Experts of a small language model.
Size: width 128, vocabulary 8192.
Experts: 64 experts in each of 14 layers, 4 picks a token.
Below are experts of layer 3 (counted from 0) of a mixture-of-experts language model. Rows are named router (the router's row for the expert), gate (a neuron's input weights, with its number), up (a neuron's input weights, with its number) and show model dimensions 0-127. Each number is 50 + 15 x the weight over its row's rms, rounded and kept within 0 to 99.
Before each expert's rows: a language model's description of what the expert responds to; "mostly gets" lists some tokens that are sent to it at least half of the time. This comes from a sample of Wikipedia text that the model never trained on.

# expert 49
It responds to: Line breaks, hyphens and pipes beginning list items or table rows, plus the piece stitute in substitutes or instituted, and institutional nouns.
mostly gets: " president", " European", " method", " board", " structure", " school"
router:37 47 70 58 32 58 33 67 84 43 62 23 66 37 42 65 54 27 33 44 28 69 31 72 43 40 72 38 63 54 61 67 42 63 71 28 30 49 50 68 66 31 36 59 68 58 31 80 40 27 37 57 33 39 66 66 55 31 49 58 59 26 51 40 56 68 35 29 48 57 38 26 51 53 75 26 64 32 47 60 66 42 62 34 40 30 62 65 70 55 27 51 66 63 56 37 69 56 55 71 49 26 72 67 36 44 39 75 45 38 28 62 60 42 38 26 46 39 52 36 55 49 64 40 34 32 37 56
gate0:66 58 45 43 18 50 49 18 58 78 31 60 38 52 53 25 42 36 39 55 29 57 41 82 91 49 51 60 74 44 49 48 28 49 58 71 21 58 50 51 59 45 61 76 66 58 41 56 64 58 55 43 64 55 24 66 55 51 51 45 58 48 61 61 12 55 52 51 58 55 72 54 79 61 52 66 44 29 62 46 44 59 73 46 41 55 44 50 77 63 22 54 36 45 67 58 52 58 37 75 60 41 38 56 21 63 61 34 49 57 72 39 39 49 37 36 32 37 37 43 46 56 68 33 70 30 08 59
up0:59 38 64 86 67 62 68 70 65 45 46 38 59 37 39 73 51 42 55 65 56 68 43 29 27 59 52 41 41 68 23 59 62 54 54 47 72 43 30 43 34 53 38 51 34 68 59 49 32 46 34 53 15 55 56 14 32 55 53 49 64 36 49 39 76 45 51 57 53 75 31 73 27 39 32 14 57 68 21 64 50 43 34 40 52 50 47 84 64 19 60 49 38 43 71 31 37 28 49 36 38 65 61 48 68 31 39 57 37 30 37 43 58 49 59 62 55 65 28 59 61 59 58 71 29 51 66 47
gate1:61 55 76 59 33 60 37 27 59 39 23 40 38 26 31 41 15 60 60 60 53 71 30 49 70 43 69 39 23 71 76 34 42 56 41 45 49 52 76 46 48 65 41 65 67 71 43 71 78 41 68 64 47 61 55 64 53 54 53 58 42 48 36 51 41 68 34 29 39 81 86 68 49 37 63 61 59 42 75 42 72 68 44 51 54 58 53 11 75 45 50 51 59 60 81 53 50 44 54 50 50 33 51 57 16 51 29 51 55 37 60 76 25 42 35 61 58 54 40 63 37 41 53 45 58 41 45 62
up1:70 48 75 27 62 19 69 59 34 52 60 45 54 80 48 48 41 60 51 31 39 43 51 71 49 71 47 53 68 57 13 74 27 66 48 39 37 45 70 51 61 73 47 39 33 51 34 41 46 58 46 31 38 41 57 21 64 42 66 50 60 43 29 33 78 49 44 69 52 43 54 34 65 62 50 27 33 47 60 77 75 52 42 49 24 63 32 44 00 26 30 25 56 53 40 61 36 57 42 52 53 30 46 42 69 27 62 67 40 43 40 42 63 56 23 42 55 57 43 30 47 53 35 59 46 58 51 43
gate2:42 69 59 53 45 52 63 45 85 70 32 47 56 43 73 86 47 46 50 24 58 35 30 51 38 52 46 52 49 35 45 44 51 66 61 57 51 39 63 68 76 08 34 41 46 42 76 71 46 34 47 22 47 50 46 46 59 58 65 74 42 64 64 48 84 44 47 46 26 40 67 71 65 65 67 40 53 40 54 33 62 51 41 53 36 50 48 45 57 35 53 66 37 35 45 13 53 24 50 62 35 48 88 80 63 48 34 33 76 38 47 47 87 45 60 37 55 51 51 33 61 49 73 44 52 42 40 29
up2:60 46 65 60 68 70 63 55 26 06 66 72 46 63 50 24 55 51 64 48 30 61 44 59 62 42 45 40 50 58 39 64 48 40 42 65 62 51 59 52 26 61 68 69 56 43 14 07 51 72 55 86 55 63 26 56 51 62 21 48 68 34 35 65 35 58 71 50 48 88 47 26 53 61 47 52 43 69 56 50 40 21 28 46 49 46 47 63 30 60 57 52 62 80 51 67 53 66 39 67 79 73 32 45 49 55 34 56 30 44 52 35 33 51 55 53 42 57 65 63 53 68 38 62 57 36 50 51
gate3:49 30 34 59 39 35 67 65 75 61 49 43 49 23 38 64 41 45 79 38 56 51 71 75 27 38 73 54 50 80 52 58 15 38 53 06 21 62 64 36 46 56 21 44 56 41 73 62 46 40 40 23 71 54 47 75 42 50 48 58 38 65 57 53 50 49 55 38 43 53 45 75 43 33 64 64 54 56 52 51 61 13 35 33 59 61 49 50 58 58 31 50 65 67 17 49 67 43 61 69 49 30 33 40 50 46 66 19 22 43 56 47 42 43 30 25 51 52 74 55 32 44 47 45 44 60 40 40
up3:45 44 62 44 27 47 67 15 67 33 33 58 42 87 50 56 43 58 36 44 70 56 40 66 47 54 43 75 36 50 05 36 31 60 74 43 48 58 83 57 39 63 42 53 61 66 38 61 51 39 62 78 38 30 25 70 43 65 46 64 61 58 73 50 37 26 56 19 56 54 32 69 57 45 48 36 56 42 23 79 59 74 60 47 52 59 45 64 48 34 57 64 76 48 49 28 49 50 61 79 56 62 63 56 61 63 63 32 64 58 85 37 55 65 43 38 35 41 53 48 40 54 32 55 50 72 45 57
gate4:65 38 89 60 57 60 60 35 69 43 56 66 64 43 35 61 44 53 42 68 50 84 52 41 54 21 35 55 66 37 46 51 44 44 63 55 51 40 63 38 34 31 58 35 46 59 53 75 55 28 59 53 26 52 15 66 51 46 21 26 67 29 68 26 39 59 58 45 28 20 78 59 57 52 63 68 34 51 66 36 49 50 83 19 56 43 56 56 56 29 75 61 70 50 59 60 19 53 55 65 22 37 34 35 36 55 46 40 39 49 62 60 69 29 34 37 34 56 41 52 40 55 51 24 40 47 43 48
up4:46 38 69 51 31 85 72 45 72 38 49 48 46 62 61 46 49 29 73 46 38 39 60 45 54 57 75 65 70 45 26 36 72 50 48 61 48 69 54 50 56 41 58 42 43 54 63 63 49 42 63 38 65 63 38 80 48 33 42 51 67 51 65 44 45 48 53 52 18 39 83 45 47 46 69 69 28 35 62 41 88 46 63 65 69 31 70 63 47 26 52 85 45 47 14 38 36 58 45 58 48 47 48 45 55 77 50 30 38 48 40 72 51 61 45 27 56 58 81 49 64 49 74 13 72 46 51 36
gate5:70 37 37 49 51 46 45 40 54 57 63 47 32 51 64 59 47 44 54 42 31 53 48 74 24 20 76 66 51 42 36 60 00 60 43 43 24 57 63 68 61 47 66 62 47 53 53 55 57 75 68 32 40 43 41 50 66 38 41 56 53 44 47 31 65 34 64 63 21 65 72 63 58 60 69 42 64 67 32 50 66 56 50 41 36 57 75 47 59 48 38 41 52 46 17 44 55 35 57 80 67 40 67 44 41 86 42 38 52 49 58 45 43 29 64 35 35 62 55 95 52 35 54 40 43 23 27 30
up5:64 46 70 46 60 40 40 41 46 46 40 58 42 66 58 49 39 56 46 41 30 45 72 88 27 39 77 72 38 50 43 68 34 67 47 48 17 55 58 54 70 34 71 48 36 65 54 63 67 55 74 41 42 13 36 37 60 37 55 55 43 38 55 23 45 16 49 30 31 61 73 68 60 43 80 51 75 66 18 60 65 46 51 49 26 58 70 44 47 50 49 48 52 53 16 42 59 45 64 48 77 52 71 52 64 68 65 24 51 53 43 16 55 45 55 48 32 46 49 55 51 41 60 35 67 24 38 38
gate6:71 50 53 78 24 73 60 48 38 49 49 57 55 44 59 27 61 29 58 56 58 59 25 67 38 69 39 55 34 62 94 68 27 34 62 58 47 49 68 41 33 64 58 43 33 48 40 25 23 73 56 23 53 61 63 64 75 52 47 30 74 49 64 32 73 62 52 23 48 58 41 57 66 50 57 66 48 45 41 47 58 47 41 50 39 41 56 52 82 51 64 69 71 72 46 28 47 56 84 44 37 26 31 75 52 54 39 19 58 62 43 52 42 82 46 48 40 46 59 54 54 66 27 39 36 50 46 35
up6:50 28 38 69 52 24 29 51 48 63 57 29 50 38 42 51 48 99 48 35 61 67 52 76 37 55 29 44 62 34 67 47 74 44 38 57 50 37 64 63 53 92 50 58 45 58 58 57 58 44 28 49 47 42 46 59 68 33 43 57 53 48 53 66 52 37 44 70 50 58 57 71 50 33 54 50 57 56 58 60 79 42 56 86 21 51 32 55 30 42 36 25 33 45 58 63 55 38 24 49 88 54 66 70 47 75 66 73 48 57 51 42 72 27 55 66 51 43 35 43 43 54 60 25 28 62 25 48
gate7:41 52 54 59 37 54 66 45 56 60 30 49 51 64 33 61 19 56 55 36 51 59 54 16 44 37 65 43 67 47 50 55 35 52 65 53 44 34 53 25 64 47 32 48 63 50 51 46 23 28 53 84 60 34 55 74 31 45 46 48 64 09 53 22 57 75 52 32 64 52 71 34 48 79 29 41 92 62 52 49 48 52 49 56 61 51 42 51 85 38 26 62 46 31 71 75 80 28 44 52 65 41 49 46 29 54 30 40 69 39 48 61 62 63 74 63 60 43 62 35 52 59 74 41 26 43 45 55
up7:52 59 52 42 50 80 28 47 34 53 83 52 54 45 61 49 49 24 34 45 84 05 39 44 52 68 51 50 53 65 43 48 38 68 45 32 55 29 29 64 40 73 51 44 70 53 29 47 59 29 40 33 40 63 43 70 69 87 61 52 37 54 37 52 64 36 40 51 36 42 29 23 37 69 70 69 48 60 70 49 52 36 54 48 60 24 62 30 36 61 47 48 41 57 53 37 71 34 57 25 76 64 44 25 44 12 55 45 24 38 54 38 27 38 43 45 35 45 51 54 70 36 43 38 64 54 49 34
gate8:58 56 34 30 12 59 51 77 43 53 65 55 47 36 36 55 55 37 48 29 62 27 40 41 74 61 42 44 46 69 62 42 62 56 70 54 30 74 20 40 41 41 37 40 73 44 65 62 49 54 55 51 51 54 47 52 54 46 55 48 55 43 38 49 65 23 59 42 19 56 81 47 74 53 48 58 52 21 77 22 77 52 57 54 61 11 41 76 47 53 46 45 72 73 43 65 39 58 66 68 46 46 41 49 74 44 72 60 74 27 58 64 26 62 27 59 50 35 29 49 36 61 53 36 15 45 55 54
up8:81 35 46 36 43 32 45 30 80 38 68 43 64 32 57 62 47 53 46 68 54 46 27 49 49 40 27 38 33 89 32 54 44 60 41 59 39 62 57 53 28 28 52 40 57 42 43 27 43 59 62 62 67 33 85 22 64 57 40 35 56 40 34 41 44 54 55 44 42 54 96 60 26 54 53 56 48 41 43 27 45 26 47 49 39 47 39 35 38 23 17 55 60 48 55 69 57 33 53 62 40 56 55 40 36 64 60 68 58 48 35 68 12 32 28 44 37 55 61 71 57 22 47 48 53 30 48 27
gate9:59 54 63 54 41 49 57 59 70 41 24 24 62 72 45 65 44 65 37 64 54 37 38 75 57 28 56 35 50 45 56 23 39 65 52 70 58 91 54 61 87 49 43 68 28 51 55 74 32 66 60 47 47 49 44 46 56 50 30 40 51 10 59 46 37 40 73 22 59 62 75 47 57 50 56 58 50 59 28 66 41 68 47 59 50 40 38 69 72 56 55 51 36 34 37 57 73 48 28 77 69 42 43 30 59 65 45 72 57 40 26 81 39 33 25 62 21 72 47 56 65 51 58 46 56 49 35 54
up9:72 54 45 54 29 55 48 31 55 61 40 50 50 49 44 49 33 47 63 33 72 39 62 75 77 39 54 51 39 24 52 17 59 77 37 43 61 69 46 59 64 61 34 72 25 68 54 78 27 54 51 38 41 55 63 62 64 65 34 35 40 54 56 47 47 57 83 39 51 65 59 28 52 64 75 67 34 78 27 47 78 52 63 68 60 38 56 64 48 41 66 31 21 37 33 64 58 61 53 69 55 55 33 25 46 62 83 33 66 61 46 47 59 20 32 41 24 51 74 45 62 54 41 44 31 41 54 49
gate10:74 36 50 38 34 28 74 61 56 41 51 46 42 39 46 20 59 60 54 39 31 49 30 72 34 67 46 45 36 46 55 29 38 64 53 73 32 54 66 22 65 59 47 61 59 64 47 60 58 68 36 64 44 35 66 60 38 52 45 82 65 47 24 34 53 68 62 31 74 41 64 76 59 42 70 39 35 50 76 68 49 52 67 52 55 30 60 43 21 37 62 21 55 40 64 60 55 42 43 72 53 54 54 63 37 69 49 66 63 35 52 81 54 36 68 31 52 08 59 57 44 32 34 55 30 55 19 38
up10:39 56 56 35 29 60 45 62 46 69 58 84 39 84 51 10 64 36 45 49 43 57 57 71 50 57 33 29 31 37 46 46 40 57 61 41 46 39 33 34 48 46 69 61 45 57 40 73 62 64 58 66 84 48 31 44 28 55 48 58 50 48 23 42 40 60 73 49 72 59 53 57 71 25 67 68 34 66 40 82 36 58 79 21 39 50 47 44 53 42 35 58 54 57 54 72 68 55 78 47 31 58 55 67 34 46 71 53 39 50 42 56 38 65 77 27 70 54 57 65 54 56 29 24 62 51 39 75
gate11:32 33 63 50 49 76 33 66 55 35 46 47 30 55 80 54 42 41 41 55 51 73 57 88 74 41 40 52 44 43 76 65 56 81 63 48 78 85 61 59 63 61 45 48 53 38 35 55 49 39 58 28 70 31 57 57 55 66 47 52 22 41 17 40 41 45 45 46 45 54 56 69 47 54 64 33 73 39 63 50 41 59 44 45 49 23 57 38 48 37 67 68 31 50 52 49 30 28 61 30 56 40 55 57 43 72 20 52 69 68 32 62 61 55 31 27 68 32 60 18 33 43 43 38 49 36 51 85
up11:38 48 51 76 58 38 55 40 41 54 83 58 37 31 05 42 35 32 71 41 44 36 23 13 24 59 50 32 44 56 34 67 48 49 41 12 47 71 44 58 44 45 29 54 33 59 57 50 25 43 45 66 40 44 59 26 30 55 36 60 64 59 66 57 70 57 63 69 46 27 38 31 76 44 47 57 42 44 36 44 56 41 53 59 72 63 64 56 38 33 37 20 58 27 72 60 59 64 33 61 51 56 46 65 30 21 48 54 55 42 68 47 45 32 49 61 22 69 64 53 71 50 61 27 49 52 57 43
gate12:42 34 51 73 36 82 40 76 65 56 21 64 56 29 63 31 48 46 49 68 52 69 69 46 49 33 89 40 61 33 56 64 31 44 59 50 49 50 46 68 46 62 51 57 39 45 43 49 55 53 80 15 46 26 66 39 56 73 23 28 50 24 36 64 20 49 62 39 36 50 39 33 72 57 32 70 48 50 74 66 44 40 64 56 49 38 77 70 61 46 51 45 51 46 73 29 53 32 68 54 64 20 34 47 57 64 31 28 65 46 37 67 45 63 61 30 44 49 46 43 62 76 66 60 38 39 51 58
up12:37 58 47 35 51 05 66 25 33 49 43 51 41 64 30 44 78 55 42 31 41 52 26 58 33 46 26 44 29 78 61 48 82 59 44 28 44 53 62 42 66 59 45 77 58 59 65 48 61 68 22 64 53 57 41 48 68 34 53 43 41 49 52 34 44 23 31 50 55 52 20 58 62 26 60 59 30 49 44 63 58 35 43 50 45 45 51 25 29 88 47 60 65 79 50 37 47 37 35 50 25 57 58 47 37 41 63 54 65 61 46 76 37 47 61 43 34 23 28 71 44 47 16 63 43 57 52 38
gate13:30 41 62 43 64 71 49 57 58 39 67 28 57 35 67 65 18 14 30 68 48 72 58 43 65 29 63 43 50 45 74 18 32 56 69 53 36 46 56 48 49 92 67 58 53 65 44 40 80 44 45 71 15 32 43 70 43 41 52 38 37 51 43 46 35 56 72 57 64 76 46 48 33 53 65 49 61 42 64 29 48 36 67 56 44 31 71 23 55 41 57 56 47 41 38 50 44 13 62 59 36 46 47 56 54 60 73 83 51 41 34 52 59 65 48 40 62 43 32 46 27 47 59 23 65 37 54 53
up13:12 65 64 30 56 58 54 39 37 65 62 42 60 57 28 46 20 29 45 48 40 59 50 57 70 60 53 39 53 52 36 17 64 39 77 74 27 70 61 46 43 46 47 76 82 90 39 34 57 40 49 83 49 64 29 54 47 46 63 20 25 56 56 58 46 54 53 44 62 72 40 45 34 38 38 61 46 49 45 33 54 60 51 65 10 49 33 44 57 54 46 46 63 17 58 27 62 35 66 48 47 52 28 28 45 65 61 35 65 26 43 43 46 50 27 42 66 43 50 32 49 51 42 48 77 62 46 52
gate14:53 59 27 43 37 27 63 45 44 50 17 64 67 69 62 61 58 48 56 37 58 56 52 38 41 67 40 59 72 32 50 67 48 55 48 37 39 78 47 36 53 32 36 55 60 64 16 49 55 35 46 48 56 39 60 70 55 46 30 36 55 44 71 29 39 42 64 51 41 62 46 63 55 49 33 46 68 36 29 47 99 53 31 42 45 39 32 65 68 50 36 67 56 46 78 44 42 31 48 67 67 75 24 51 11 59 48 89 57 61 43 62 40 36 32 69 71 39 48 62 66 60 48 42 55 28 34 29
up14:35 19 63 61 38 44 55 31 84 41 21 54 40 46 65 39 52 53 48 77 39 67 67 69 45 77 77 27 37 30 29 47 39 69 47 50 54 52 59 48 15 43 56 70 54 37 56 76 51 50 66 72 30 65 62 56 39 53 49 56 48 39 36 51 40 60 61 34 67 49 52 70 54 31 25 51 49 35 48 40 62 63 58 26 46 59 60 78 12 34 59 63 36 39 52 40 65 60 56 86 48 41 46 35 27 51 46 57 33 65 62 52 52 11 52 48 74 48 53 59 58 20 61 59 26 35 46 50
gate15:54 47 57 75 37 73 55 61 37 49 52 25 42 45 50 45 43 51 42 34 57 51 19 44 48 25 35 31 34 43 56 49 42 42 42 30 41 60 33 68 68 58 56 73 47 52 37 62 38 60 32 82 36 39 50 48 29 53 57 78 54 76 74 51 58 66 81 51 56 36 31 76 67 27 77 46 63 43 64 55 56 59 54 58 46 46 82 60 64 55 20 64 34 23 33 49 63 35 38 72 44 62 43 44 39 34 32 63 46 41 83 52 40 09 59 56 36 45 48 81 64 42 62 49 30 45 28 43
up15:59 43 60 30 72 52 40 80 81 48 67 37 38 33 46 70 72 62 52 49 27 62 40 61 32 28 83 58 19 36 47 32 34 65 24 62 59 35 41 33 49 58 48 29 57 72 64 59 54 38 30 54 44 34 38 34 18 45 45 52 45 67 49 35 75 60 76 41 54 46 65 54 71 54 33 48 47 66 61 29 40 45 60 17 59 46 77 42 48 62 62 24 52 70 35 78 45 31 32 61 32 71 49 50 46 65 26 62 50 39 32 26 60 38 62 56 38 53 30 45 66 26 49 45 51 43 48 45
gate16:42 56 62 64 20 51 40 62 56 42 40 30 34 34 39 52 32 38 36 45 54 85 74 63 44 23 51 40 36 31 42 46 67 43 56 85 42 64 67 49 31 45 55 44 70 31 43 42 58 57 51 63 31 28 56 62 07 41 53 53 50 78 49 54 60 67 59 46 77 42 40 38 49 73 68 43 35 53 65 38 66 46 33 62 72 72 63 69 65 59 51 47 57 43 48 69 47 29 56 52 22 37 60 43 59 68 49 40 53 40 75 29 71 22 55 48 57 28 37 58 46 59 76 19 48 32 78 64
up16:59 51 38 42 59 61 52 65 52 61 27 55 60 62 73 72 49 50 48 55 41 60 60 49 46 62 67 59 44 64 37 84 03 55 44 31 55 23 61 44 28 71 61 46 59 61 25 44 63 36 67 48 60 26 51 53 59 49 61 61 46 53 65 52 40 81 52 65 45 56 54 61 59 58 42 17 55 39 67 88 69 53 49 21 43 29 30 45 21 48 67 71 57 65 61 49 56 35 71 59 43 44 61 72 65 67 55 39 60 68 48 52 63 31 55 50 10 63 66 71 72 49 28 41 35 56 28 63
gate17:64 55 61 38 67 49 19 82 55 54 41 52 58 48 38 59 56 53 54 79 56 37 78 47 56 31 36 53 65 57 72 44 28 63 53 23 49 63 46 44 60 39 19 39 37 45 41 60 50 70 44 25 54 49 55 50 44 50 37 41 50 66 21 40 38 47 43 47 59 35 60 62 33 29 43 32 46 45 46 47 67 48 62 35 12 54 38 54 13 41 77 63 32 74 56 60 58 51 20 62 37 53 54 29 57 53 18 30 20 21 35 63 48 39 36 56 73 38 34 70 74 60 35 52 29 34 51 65
up17:58 91 88 39 68 71 33 76 39 27 41 71 53 69 51 54 72 55 71 54 50 53 70 33 54 47 55 73 40 30 43 75 58 47 41 47 42 74 41 29 69 39 53 19 62 49 34 65 67 66 60 31 52 36 72 52 19 45 34 47 44 52 66 39 33 34 51 50 67 53 42 50 43 64 29 30 57 52 78 65 39 55 60 35 18 65 35 66 41 60 49 69 49 72 35 56 41 53 39 83 57 61 28 56 60 41 41 82 51 57 57 60 47 58 36 50 56 60 35 45 35 36 43 37 24 44 43 44
gate18:49 63 43 31 47 60 29 45 81 48 66 57 49 60 51 59 49 65 62 29 66 34 64 66 40 21 59 25 48 44 58 79 29 45 79 68 41 70 89 44 44 60 19 75 60 47 50 72 40 34 34 60 51 81 49 66 17 48 44 74 60 39 43 76 60 46 30 43 41 51 50 60 59 54 64 44 37 19 20 55 37 51 56 56 58 25 31 74 45 63 54 60 47 66 48 57 77 41 39 55 38 48 63 47 48 54 54 69 61 26 43 49 55 50 14 44 55 35 32 58 50 50 56 39 32 58 41 27
up18:21 39 49 54 35 46 44 49 57 28 40 58 64 57 54 33 58 61 53 34 45 52 44 64 69 45 71 56 38 58 53 57 69 21 39 63 67 66 57 44 20 37 38 65 43 58 60 18 44 50 36 57 59 46 35 44 37 27 43 53 43 65 43 61 54 40 52 35 38 40 48 31 61 65 66 37 43 54 60 42 33 24 76 73 57 65 18 34 56 52 19 50 50 46 50 74 64 46 49 60 75 80 30 52 35 86 46 24 43 15 29 40 57 63 46 48 68 27 34 61 81 64 65 17 58 56 49 63
gate19:30 51 74 70 46 49 67 73 57 68 55 34 39 58 68 22 27 46 53 35 86 57 55 50 68 32 46 60 60 70 53 61 49 74 72 42 41 67 47 64 78 57 60 45 51 67 28 37 63 35 67 54 45 79 60 62 49 49 46 47 58 47 58 37 49 61 40 69 43 46 45 31 68 44 55 52 66 71 64 67 71 09 39 42 90 49 65 54 49 46 67 43 71 26 42 40 42 55 76 48 42 23 39 44 33 50 71 48 46 62 49 85 63 63 47 53 64 19 54 57 53 44 71 49 49 35 54 77
up19:64 41 69 49 60 78 39 39 75 54 54 71 29 09 54 69 46 60 32 30 66 69 66 65 58 60 55 45 69 22 48 49 08 43 41 66 45 31 46 51 41 39 52 42 58 31 40 33 56 76 54 44 33 51 56 26 65 47 31 43 66 45 43 43 35 46 33 42 53 47 37 72 38 79 23 45 11 48 66 34 48 77 84 54 53 47 62 51 10 26 35 33 42 72 63 60 34 54 48 61 36 42 63 54 37 34 50 52 36 50 43 44 45 31 52 53 62 32 52 50 36 51 59 42 48 33 53 56
gate20:60 54 27 60 22 61 37 63 75 59 61 44 53 30 60 48 45 41 42 37 59 71 40 69 72 72 57 46 54 77 26 58 48 32 20 40 37 61 59 75 56 54 67 56 48 44 36 49 78 27 85 52 23 24 61 39 68 51 58 56 34 51 48 55 41 45 73 40 40 53 72 65 52 53 63 14 27 59 39 58 40 47 44 38 65 53 78 44 77 46 48 43 46 45 51 50 71 63 73 57 50 36 57 33 45 70 75 37 37 60 48 57 47 22 40 39 48 51 84 62 75 56 39 25 65 27 47 37
up20:50 61 42 65 60 51 43 52 26 35 70 60 28 68 55 69 58 53 34 66 41 28 50 55 32 31 39 62 58 46 42 43 58 47 49 67 46 38 63 51 57 31 71 28 49 54 12 37 61 70 28 64 69 48 42 54 15 38 40 52 41 81 45 66 66 50 46 56 45 66 24 49 44 39 58 75 61 48 43 38 44 43 61 58 41 62 20 40 50 49 21 55 35 44 57 64 67 08 49 37 30 32 47 46 61 43 35 93 39 43 62 44 43 48 71 62 41 13 36 57 68 65 42 85 54 53 54 32
gate21:62 46 73 38 37 67 46 64 53 62 54 62 46 50 46 85 51 27 46 36 49 49 43 72 55 53 73 47 28 42 70 49 56 19 76 79 39 28 24 25 37 43 74 66 54 52 60 88 29 57 52 51 51 40 39 47 32 46 36 45 48 54 56 51 26 34 48 52 62 70 30 71 35 51 58 84 58 54 53 56 38 37 57 52 38 24 87 49 71 58 37 46 47 60 49 68 56 47 69 69 25 48 29 55 49 60 34 59 71 44 67 54 34 46 32 53 18 44 68 38 53 43 38 45 72 46 46 18
up21:67 35 57 48 24 36 43 96 63 67 33 41 30 54 47 54 45 49 60 55 67 52 49 49 66 72 76 44 24 44 48 41 49 35 69 51 48 48 49 47 26 47 56 77 70 63 46 61 54 56 55 25 48 28 80 52 58 45 43 29 77 65 58 81 25 49 31 42 61 57 39 50 45 61 62 70 46 58 77 41 65 74 58 63 66 27 51 49 61 47 57 51 54 78 57 53 41 57 45 44 32 30 39 45 35 43 78 30 63 42 47 48 51 54 20 33 62 61 74 68 46 51 41 63 87 82 55 29
gate22:47 33 49 56 40 51 63 61 49 41 31 47 11 55 21 73 63 14 54 42 54 62 46 60 80 51 55 42 21 54 60 44 52 64 75 34 38 59 60 35 63 50 60 58 67 40 25 55 20 39 70 46 86 58 50 42 61 54 49 78 35 46 42 47 56 48 60 38 64 54 50 63 82 42 44 52 52 60 50 41 32 77 63 52 50 25 50 63 56 60 40 73 70 60 51 51 62 64 50 61 60 41 51 65 67 38 62 27 41 33 38 59 69 75 20 33 49 31 18 46 50 61 52 53 21 58 22 28
up22:34 66 67 35 25 42 45 55 55 47 47 56 43 77 42 40 53 49 01 72 53 29 39 59 62 78 64 44 57 43 57 33 85 46 52 45 55 67 30 44 39 29 32 53 61 72 46 58 52 43 34 45 53 57 37 38 46 68 53 44 23 59 63 69 34 46 37 43 27 93 61 55 64 66 45 68 57 44 34 63 43 65 67 40 39 45 53 63 41 60 63 28 55 50 71 55 31 76 58 65 43 55 43 69 53 50 78 33 57 51 43 61 52 70 68 26 41 43 03 39 47 57 41 81 57 52 65 59
gate23:45 35 30 62 18 69 52 57 42 67 32 62 60 53 37 29 66 36 50 38 35 42 47 17 49 56 55 40 63 66 51 33 51 25 53 52 66 90 60 75 70 41 57 57 55 50 50 69 38 42 40 44 60 59 49 65 45 50 44 25 44 44 69 41 44 44 43 57 15 58 90 33 49 48 52 52 49 22 38 32 39 66 59 48 37 54 63 39 84 30 50 46 38 41 50 38 84 37 51 67 51 38 49 53 67 68 56 69 96 40 48 55 44 49 30 51 44 31 58 45 63 58 45 29 53 50 08 43
up23:68 44 60 59 63 21 68 43 67 51 53 45 41 64 42 67 48 58 45 85 72 53 59 61 38 35 51 59 54 46 52 74 32 63 50 46 65 34 38 35 38 42 41 55 40 64 54 26 53 74 56 46 42 31 36 33 55 28 49 83 45 51 13 47 54 43 55 39 69 62 25 60 82 49 25 16 47 69 67 64 64 35 48 37 73 38 42 62 27 70 63 53 48 65 50 74 39 60 57 34 38 47 59 30 34 33 53 41 08 85 46 37 48 40 75 54 73 50 48 48 61 38 60 56 45 54 75 48
gate24:66 42 71 53 59 53 56 44 38 39 64 47 65 50 39 50 34 52 39 32 45 69 44 45 60 58 67 48 64 42 37 70 05 41 77 59 40 56 52 34 34 89 75 75 50 50 59 69 28 51 21 39 74 65 83 26 56 44 52 84 50 38 35 42 40 47 39 27 60 36 50 47 70 55 42 58 51 29 52 77 36 63 39 46 67 55 64 57 55 43 50 54 78 44 43 45 46 19 53 48 67 63 60 56 39 80 56 72 56 16 74 66 49 53 38 35 44 54 50 48 49 62 19 33 50 30 53 61
up24:68 53 66 68 45 31 35 46 68 61 34 39 39 63 45 67 56 49 40 71 81 46 21 75 41 42 57 36 42 61 43 66 67 49 44 53 69 42 50 61 40 28 46 76 36 62 66 49 49 75 35 54 55 48 28 73 62 34 66 38 37 46 47 60 47 44 60 94 52 33 49 65 14 47 62 33 50 61 56 51 60 76 77 31 59 58 40 72 70 21 48 34 36 47 43 30 38 26 49 31 33 52 56 78 35 15 42 50 62 45 57 64 70 33 39 36 48 36 35 52 62 66 43 71 39 43 32 44
gate25:49 59 61 73 29 56 75 64 92 64 43 59 23 57 34 40 64 45 53 27 55 49 49 65 53 28 78 31 38 47 64 78 18 39 57 54 55 78 49 47 45 38 30 72 67 67 63 62 45 40 56 67 42 34 48 34 47 65 48 48 39 41 50 42 53 68 59 30 70 34 45 58 48 45 82 56 54 39 50 36 36 70 48 47 36 49 99 58 29 50 52 30 53 67 47 38 54 46 58 34 43 68 54 52 25 50 66 52 53 72 64 54 43 69 51 37 59 14 33 37 62 36 53 47 34 28 27 39
up25:51 48 28 39 56 38 45 46 09 32 66 76 67 57 61 38 42 44 23 44 32 45 48 38 51 57 43 66 68 65 35 47 46 45 44 47 51 04 48 33 52 50 51 22 32 28 40 47 42 44 42 52 69 63 52 62 53 41 73 50 66 67 29 60 52 63 51 55 33 56 40 51 54 82 11 33 48 53 33 66 54 35 16 76 79 43 20 66 58 63 47 53 42 47 50 75 40 64 43 65 56 48 72 54 56 40 32 59 40 18 34 45 54 25 48 60 44 73 58 74 45 59 49 75 55 48 57 67
gate26:28 41 54 51 26 78 43 63 38 79 66 50 51 68 73 85 64 43 38 36 32 65 39 45 42 59 66 47 28 06 52 34 29 43 35 74 31 55 61 39 24 56 62 56 54 67 36 53 58 47 28 34 53 35 41 76 27 54 53 37 52 49 50 30 40 64 58 45 60 46 22 64 68 41 73 55 63 29 51 30 43 58 67 49 35 47 51 41 47 50 50 35 54 57 62 60 42 16 60 74 11 36 34 60 51 52 40 57 61 62 68 48 78 40 41 59 28 45 56 38 27 53 41 59 47 36 42 23
up26:66 45 49 59 70 43 53 53 42 19 52 46 53 35 45 22 48 56 65 40 67 50 58 47 42 41 13 27 58 80 55 70 73 65 77 36 73 37 43 38 78 53 34 44 29 37 59 31 60 57 40 65 25 65 62 34 57 39 54 60 54 36 37 54 64 72 38 51 38 50 63 52 61 47 36 42 46 65 34 50 67 31 32 59 36 55 46 59 32 57 59 53 46 30 49 61 62 93 37 22 88 66 55 41 58 31 64 50 48 38 51 33 45 38 48 31 82 56 40 71 60 55 47 25 55 51 72 82